python train.py --lr=0.000264 --lr_mult_o=0.754 --train_tokens=419800000
Below are experts of layer 2 (counted from 0) of a mixture-of-experts language model. Rows are named router (the router's row for the expert), down (a neuron's output weights, with its number) and show model dimensions 0-111. Each number is 128 + 32 x the weight over its row's rms, rounded and kept within 0 to 255.
Before each expert's rows: "raises" lists some tokens whose logits its average output raises strongly, later layers aside. This comes from a sample of Wikipedia text that the model never trained on.

# expert 1
raises: "Scientific", "Single", "Fac"
router [ 66  98 145 143  87 149  93 156 104 108 130 132 115  91 156 172  83 185  90 113 145 179 129  66 116 150 153 140 139  90 122 126 135 131  83 186 132 121 178 142  69 133 121 128 189 141  89 181 184 112  94 168 177 136 124 167 159 161  78 142 189 121 153 131  75 167 184 173 154 160 183 126 100 136 125 171 139 102 137 174 117 167 106 121 155 149  81 186 102 143 104 125 162 105  83  58 143 118  86 113 181 151 111 152 143 101  96 177 145 170 147 163]
down0 [156 107 151 149 116 194 134 116 155 149  97 167 191 105 178 116 161 172 187 124 104 109  98 179 158 133 144  89 148  54 136 137  80 104 114 110 115 142 155 115 104 187  89 106 146 120 116  98 120  45  99 186 134 121  94  68 102 120  77 125 165 126 133  96  71 113 174  83 151 119 117 106 150 173 200 126  94 107  66 107  92 127 122 102 110 124 127 105  82  79 105 179 119 184 102 106  95 166 107 113 177 156 138  83  97 134 194 114 110 161 122 160]
down1 [ 99 105 122 156 103 120 118 113  84  98  95 130 160 149  93 152  87 131 159  98  63 123 126 132 106 135 103 168 152 155 156 156 144 153  59 120 129 119 151 124 127 143 135  86 139 109 170 172 174 142 155  97 109 123 120 173 143 165  86  95 111 148 136 163 140 142 121 133 104 184 142  89 125 128 148 106 208 118 166 168  92 174 179 168  95 161 160  99  63  84 114 176 135 134 139  96 145  83 122 127 141 148 124 144 140  89 181 134 131  87 122  64]
down2 [171  91 145 137 108 118  91 126 151 126 103 220 124 138 132 110 140 133  55  80 171 146 120 184 152 102  98  86 144 129 217 115 145  99 146 112 130 105 165  74 124 122 141 118  72 204 121 115 172 116 116 116 113 138 112  89 149 140 145  76 126 117  89 174 130 126 187 112 176 125 143 116 108  75 132 118  83 156 136  97  80  86 168 130 118 110  82 131 125 138 125  96 115 147  82 128 117 114 115  96 112 151 164  67 157 123 139 119 112 146 114 126]
down3 [ 86 137 140 139 102 177 112 127 101  98 113 179 113 161 178  55 188  60 160  91  99  72 110 126  88 106 125 112 117 105 114 170 179 110 118 136 127 117 117 166 172 118 130 186 108 136 170 189 137 161 172  90 154 123  93  94 150  80 127  92 122 160 140 166 102  98 118 190 139 155 128  94  79  91 139 138 144 128 113 108  80  93  73 137 150 124 142 120  69 151  92 127 105 105 142 171  99 107 145  93 126 125 207  87 178 113 187 121 108  94 125 160]
down4 [122 111 104 141  92 117 105 111 153 149 164 138 160 135  67 152 131 136 124 162  81 106 122  87 110 137 114 132 121 182  98 111 152 110 193 103 189 147 159 166  88 115 106 159 183 183 107  88  73 124 145 129 118 120  59  82 150 134 132  74  51 157 131  77 130  72 106 115 103  56 190 148  78 165 126 146 120 119 161  89 142 117 115 106 140 113  96 104 130  80 117  97 153 147 127 127 159 156 164 160 141  70 109 126 133 132  94 122 105  45  77 170]
down5 [160 108 128  80  85 100 145 187 132 125 135 150 114 186 114 150 108 151 140 162  77 144 104 135 155 135  88 117 124 131 147 184 163 157  99 101 127 174 152 108 169 148 176 151 104 136  82 136  66 163  82 115  79 141 185 178 112 124 121 194 182 101 111 145 101 135  72 131 124 174 165  79 123 121 109 113 143 157 136 130 175  78 104 117 180  53 123 139  97 145 168 178 155 100 146 171  74  92 145 152 112 151 111 175 126  92 116 121 141 114 123 112]
down6 [155 105 122  77 163 132  79 138  82 112 137  96 117 113 149 167 121 141 123 130 133  85 117 133 116 202  67 127 111 183 151 109 101 100 152 105 162 155 109 134 135 187 106  60 151 105 112 129 147 121 170 127 134  86 137 133  96  92 112 145 174 163 154 117  91 139 110 108 124  75 138 137  76 113 184 177 124 170  89 184 151  73 157 141 132 113 121 139 148 106 121 148 121 182 103 112 132 145  83 103 176 115 139 105 146 106 127  92 143 114 172 146]
down7 [106 167 122 163 154  96 211 157 145 110 139 141  88 138  98 143 142  91  61 198  83 117 136 126 119 112 144 110 110 140 125 167  51 103 112 120 149 167 145 120 120 148 147 121 161 142 142 125 147 166 153 129 133  97 190 145  97 205 142 128 121 156 153 163 108 136 111 156 159 178 157 204 149 171 176 106 125 128  67 210  41 154 125 188 132  66 134 145  96 114 155 133  77 148 168 123 111 122 107 167 120 134  87 112  97 114 144 132 139 108 137 111]
down8 [ 73 118 117 141  93 116 149 111 148 117 161 133 108  71  73 106 208  76 110 180 135 171 132 106 131  89 147 171 104  98 157 112 131 132 181 144 156 172 126 129  94 104  96  56 123 152 143  69 100 138 119 142 137 116 188  74 133 149 137 147 148 115 109  58 110 132 149  57 165 120 119 117 179 121 109 170 147 157  87  85  85 119 155 137 119 111  32 113 129 118 119 152 112 123  94 141 169 132  94 146 136 168 146 170 139 186 119 160 159 121 138 149]
down9 [ 74 124 114 103 120 161 204  89 165 140 139  81 132  90  85 109 137 115 164 100 218 157 151 112  98  66 105 118 138 123 116 100 114 115  70  94 128 110 143 154 187 106  97 175 214 172  89 192 116 109 183  92 173 156 184 165 164  93  70 104 166 121 153 138 100 129  56 141 106 106 110 140 131 143 165 152 117 141 189 139 149 141 163 105 164 127  72  83 125 101 104 136 126 116 133 147 112  89 107 151 102 163  88 144 131 116 121 202 129 146 146  83]
down10 [179 151 150 137 148 123 116 147 189 112 146 165  74 134 155 111  53 125 136 109 108 145 138 184 154 134 111  55 127 156 156 181  89  97 119 190 133 129  87 169 168 112 145 109 105 144 138 140 122 107  68  66 133 165  86 143 110 123 141 112 191 105  53 104 157 105  96 137 162 114 138 138 171 173 171 134 164  99  92 152 133 154 100 111 107 126 116  45 178 122 155 151 164 142 112 138 146 137 104 180 108 102  67 126 114  89 114  93 117 114 119 129]
down11 [221 115 132 106 120 157  70  92  96 120 146  97 129  91 130 121 139 109 113 101  49  62 109 180 147 166 109 159 129 138  89 136 139 165 156 132 139 166  97 132 132  81 137  90  95 115 171 101  49 154 181 100  99 100 150  81 179  66  97 161 111 151  94 117 182 105 117  86  92 176 129 113  99  70  98  81 121 101 121 148 166 146 131 109 166 116 116 116 114 119 128 132 105  85 135 139  92 117 118 126  96 131 122 122 114 120 106  92 124  75 108 170]
down12 [132 165  46  79 124 116 170 139  92 101 104 156  91 130 118 124 175 140 118 153 151 141 161  89 138 139 142 164 164 140  81 146 101 163 102 132 170  93 164 118 178 158 149 158 134 190 126 127 101 135 141 157 108  76 147 140  96  96 128 122  81  97 122 123 147 144 191 140  79 113 153 147 169 156 103 133 120 116  91 110 163 142  64 162 129 113 157 109 118 166 146  90  53 144 138 139  50 145 149 180 116 121  74 173 139  93  83 166  95 146 167 165]
down13 [114 104 140 113 170 167 151  99 136 125 113 125 183 112 138  48 130 176 125 169 142 115 153  73 150 137 148 168 131 158  99 174 165 150  89 100 113 144  66  94 131  77 154 113 146  93  61 143 146 118 110 150 112  99  79 166 109 101 144 170 163 178  92 160 177 150 161 132  96 135  84 153 136 203 157 121 173 149 132  92 170 110 159 120  99  88 123 133 122  95 146 124 157 112 151 174 124 113 112 128 165 166 156 143 111 156 177 141 116  38 114 119]
down14 [170 108 122 139  76 150 139 168 147 112 144  57 172 189 151 151 145 150 137 104 136 160 109 130 144 158 109 121 102  84 122 100  97 148  70 137 150 134  91 107  86 155 145 103 142 121  99 118 140  52 124 142 122 148 223 121 129 197 118  90 155 151 134 153 130 124 157 108 121 111  41  84 130 194 121 185 127 138 134 118  85 145 149 104  76 162 133 137 134 172 171 104 128 255 141 153 136  79 114  86 115 112 103 180 115 165 140 194 188  79  69 108]
down15 [122 157 143 117 114 115 103 100 201 144 115 110 165 140 109 148  84  90 228 126 143 178 164 116 173 178 115 176 190  99 158 124 144 125 196 118 111 173 123 114 157 137 134  76 148 120 122  97 169  91 127 105 110 140 149 142 158  82 202 121 165 125 102 132  95  84 125 138 141 130  97  45 135 142  97 149 134 151 116 190 127 145 127 118 129 112 172 112  90 133 119 113 170  75 109 136 107 123  89 114  77 131  80 146 133 191 126 116 142  75 222  84]
down16 [123 123 104 118 166  96 193 140  93 118 214 144 148 133 117 115 121 121  91 183 115 111 104 172 152 100 126 156 159 179 160 229 133 140  85 131 164 147 154  95 147 158 112 130 133 125 127 138 128 141 132 135 140  61 103 127 131 131 139 131 190 131 104 185  89 179 184  32 107 181 140 127 129  94 120  95 114 162 135 112 156 155 151 112 143 103  95 155  88 112 114 140 142 147 129 154 151  79 147 139 155 153 127 143 158 138 155 180 103  89 196  81]
down17 [126 159 128  93 140 145 152 160 144 142 144 208 112 156 113 117 148 178  93 134 119 133 180  95 144 115  96 102 149  74 117 112  97 142 187 140  66 133  95 166 136 115 101 142  96 104  90 110 138 142 140  96 106 172 139 151 128 143 101 161 174 162 103 199 164 107 145 156 112 101 131 166 141 118 141 127 150 200  64 100 119  65 129  82 110 160 141 139  92 159 121  65 133 145 144 114 145 107 131  91  85 176 183 143 147 233 145 103 153 144 135 130]
down18 [139 106  86  81  98 152 111 162  81 138 108 178 123 131 107  78 117 111 113 156 129 148 153 170 204 186 145  73 121  70 129 140 152 124 197 104  98 147  69 114 221  72  77 203 173 122  97 121 131 153 108 132 104 108 158 157 107  94 116 119 152  96 152 151  91 141 164 156  83 144 124 124 136 108 139 165  98 205 119 134 104  80 130 121 138 154 149  91 152 138 118 142 149 144  65 130 108  94 117  97 174  86 145 148 160 120 120 159 147 139 119 144]
down19 [ 99 124 122 117 171 183 162 149 168 103  67  94 114 155  74 165 103 148 161  79 128  89 159 134 141 155 139 106 140 200 167 168 136 216 108  75 114 144 128 147 172  81 146 151 158 174 119 128 135 147 113  71 176 120 143 170 196  78 120 117 126 201 184 157 122 133 149 133 105 141 151 164 157 143 127 165 147 157 134 145 117 140 124 134 123  96 121  95 119 144 101 156 127 122 197 129 144 144 121 150 127 190 111 165 116 129 164 146  98 117 131 103]
down20 [102 163 162 130 190 140 129 109 149 147 136 159 164 118 156 155 187 151 132  47 165 224 157 116 130 114  83 104 180 131 117 141 110  85 109 101 107  92  76 110  56 105  70 107 141 138 121  83  96 154 112 184  99  96 178  85 155 131  96 112 144 121 151  83 109 180 166 107 159 149 141 161 116  78 114  66  92 123 158 154 159 111 194 148  80 145 197 131  88 126 100 132 131 114 109  99 143 120  59 134 176 164 149 167 173 152 150 149  89  93  87 176]
down21 [109 164 136  88 123 196 148  78 130 102  71 132 170 109  75 133 100 115 124 139 104 120  68 110 119  76 128 188 129 147 136 136 206  42 168 116 151  84 169 157 165 134 132 106 130  70 161 129 159  96 104 145  86 145 143 160 161 143 126 120 114 122 100 159  34 140 178 163 128 110  90 135  80  64 154 147  86 126 173 151 105 164 168 177 125 196 131  58 107  87 120 179 111 133 112 110 116 135 170 146 101 129 123 125  99 107 159  68  77  88 204 107]
down22 [102  71 115 149 127 129 140  91 122 115 185 135 179 121 123 142 208 159 137 132 159 208 166 110 159 115 110 138 165 109 144 183 108 128 190 168 148  48  85 122 114 123 151 140  79  94 139 178  77 123 115 150 177 205 120  61 124  92  95 128 134  89 112 150 159  75 174 119 144 113  81  89 110  96 183 110  94  97 152 155 180 134 199 180 140 112 141 105  94  71 153 130 109 142 113 125 139 149 114  83  78 143 140 146 115 138 128 181 138  74 115 130]
down23 [120 216  78 189 174 185 112  99 132  94 173 126 151 178 142 127 170 142 152  87 140 148  92  82 123 138 159 138 135 108  45 135 122 120 149 129 113 124 148 125  89 152 133 144 137 130 168  98  96 114 125 104 132  96  99  77 120 129  49 106 133  99 140 173 113 106 107 166  97  87  81 172  77 130 149 165 173 190 183 145 118 135 129  92 124 127 133 179 171 107 103 229 119  71  53  84 116 101 183 115 150  72 139 146 129 167 142  87  96 165 103  98]
down24 [ 72 143 136 121 177  47 103 111  72 128 175  66 131 124 140 150 147 130 125 177 174 120 116 131 139  62 142 166 105 116 121 169 108 102 166 174 112 116 158 117 119 131 166 135 120 106 103  98 140 112 148 172 139 120 140  95  98 145 114 134 102  89 128  95 128 149 203  73 167 168 117 160 132 145  87 195  97 118 138 135  89 163 159  77 111  81 108 184 181  95  85  99  98 166 126 120 142 152  99  58 168  76 131 194 130 101 147 166 156 102 109 181]
down25 [ 95 128  87 141 140 177  95 103 120 147 131 123 104 160  76 109 114 114 143 161 166 105 149 111  68 111 150  98  98 113  66  82 132 114 119 101 130 149 122 102 123 151 156 189 131 131 130 142 117 111 107  68 126 129  68 128 145 100 132 154 116 133 150 193 145 116  57 196 110 130 116 125  85 108 131  73 144 104 223 118 150 142 121 151 136 102 154  99 139  72  86 114 112  99 125 127  93 183 127  98 176 129 107 107 125 128  87  84 138 142 138 159]
down26 [128 161 134  93 153 161 147 181 135 159 175 108 122 121  99  73  77 147 148 116 150 115 199 178 151  91 124 118 130 127  76 160 135 100 142 101 135 144 147  91 146 177  93 103 185 150 117 117 117 126 180 172 139 154  92 127 135 131 166 140 104  53 116  87  17 117  77 158  61 123 174 112 140 120 119 108 168 131 131 161 157 102  85 113 121 168  75 185 132 152  76 143  98 155  57  75 165 127 163 156 147 137  93 125  72  54 135 131  69  91 149 152]
down27 [141 130 100  90 164 136 132  91  76 161 124  99 146 120 108 153 101 106 131 148  86 109 126 135 116 116 121 160 154 105 133  55 107 158  91 117  73 138 128 104 134 116 188 168  86 117 101 103  88 169  65 129  87 132 134 106 120 102 210 116  99 125 140 116 211 130  91 172 133 180 122 128 163 110  96  89 169 160 113 166 167  83 118  63 138  82 141 144 149 114 178 140  98 124 180 183 101 166 161 115 153 127 139 163 132 111 127  90 188 113  77 136]
down28 [131 113  96 121  42 150 133 131  91 153 149 125 156 140 151  95 110 102 134 137 122 124 140 151 124 114 133  95 117 148  98 143 113 147 135 121 178 125  72 128 125 143 146  92 139 108 100 122 134 120 105 127 136 106 148 173 150  87 162 180  95 113 158  97 136 159 164 142 166 145 113  55  82 179 180 154 156 156 152 112 193 152 157 120  62 183 130 178 192  84  83 153 131 226 111 160  98 136 118 116 120 133 105 163 106 118 217 104 152 121 156 119]
down29 [124 145 125 148 130  60 114 179 114 125 118 120 144  96 100  97 131 168 187 120 187 145  71 123 107  86 115 105 103 120 118 164  80 111 114 110 104 107 120 129 128 104  98 115 102 142 104 113 199 140 140 205 115 137  39 124 204  88 131  69 160 100 158 155 103  95 166 186 114 117 101 139 160 115 136 155 123 147 200 120 126 107 129  70  89 145 131 126 192 200 133 113 117 156 144  94  58 189  57 139 159 139 172 176 142 145  95 179 103 148 132 169]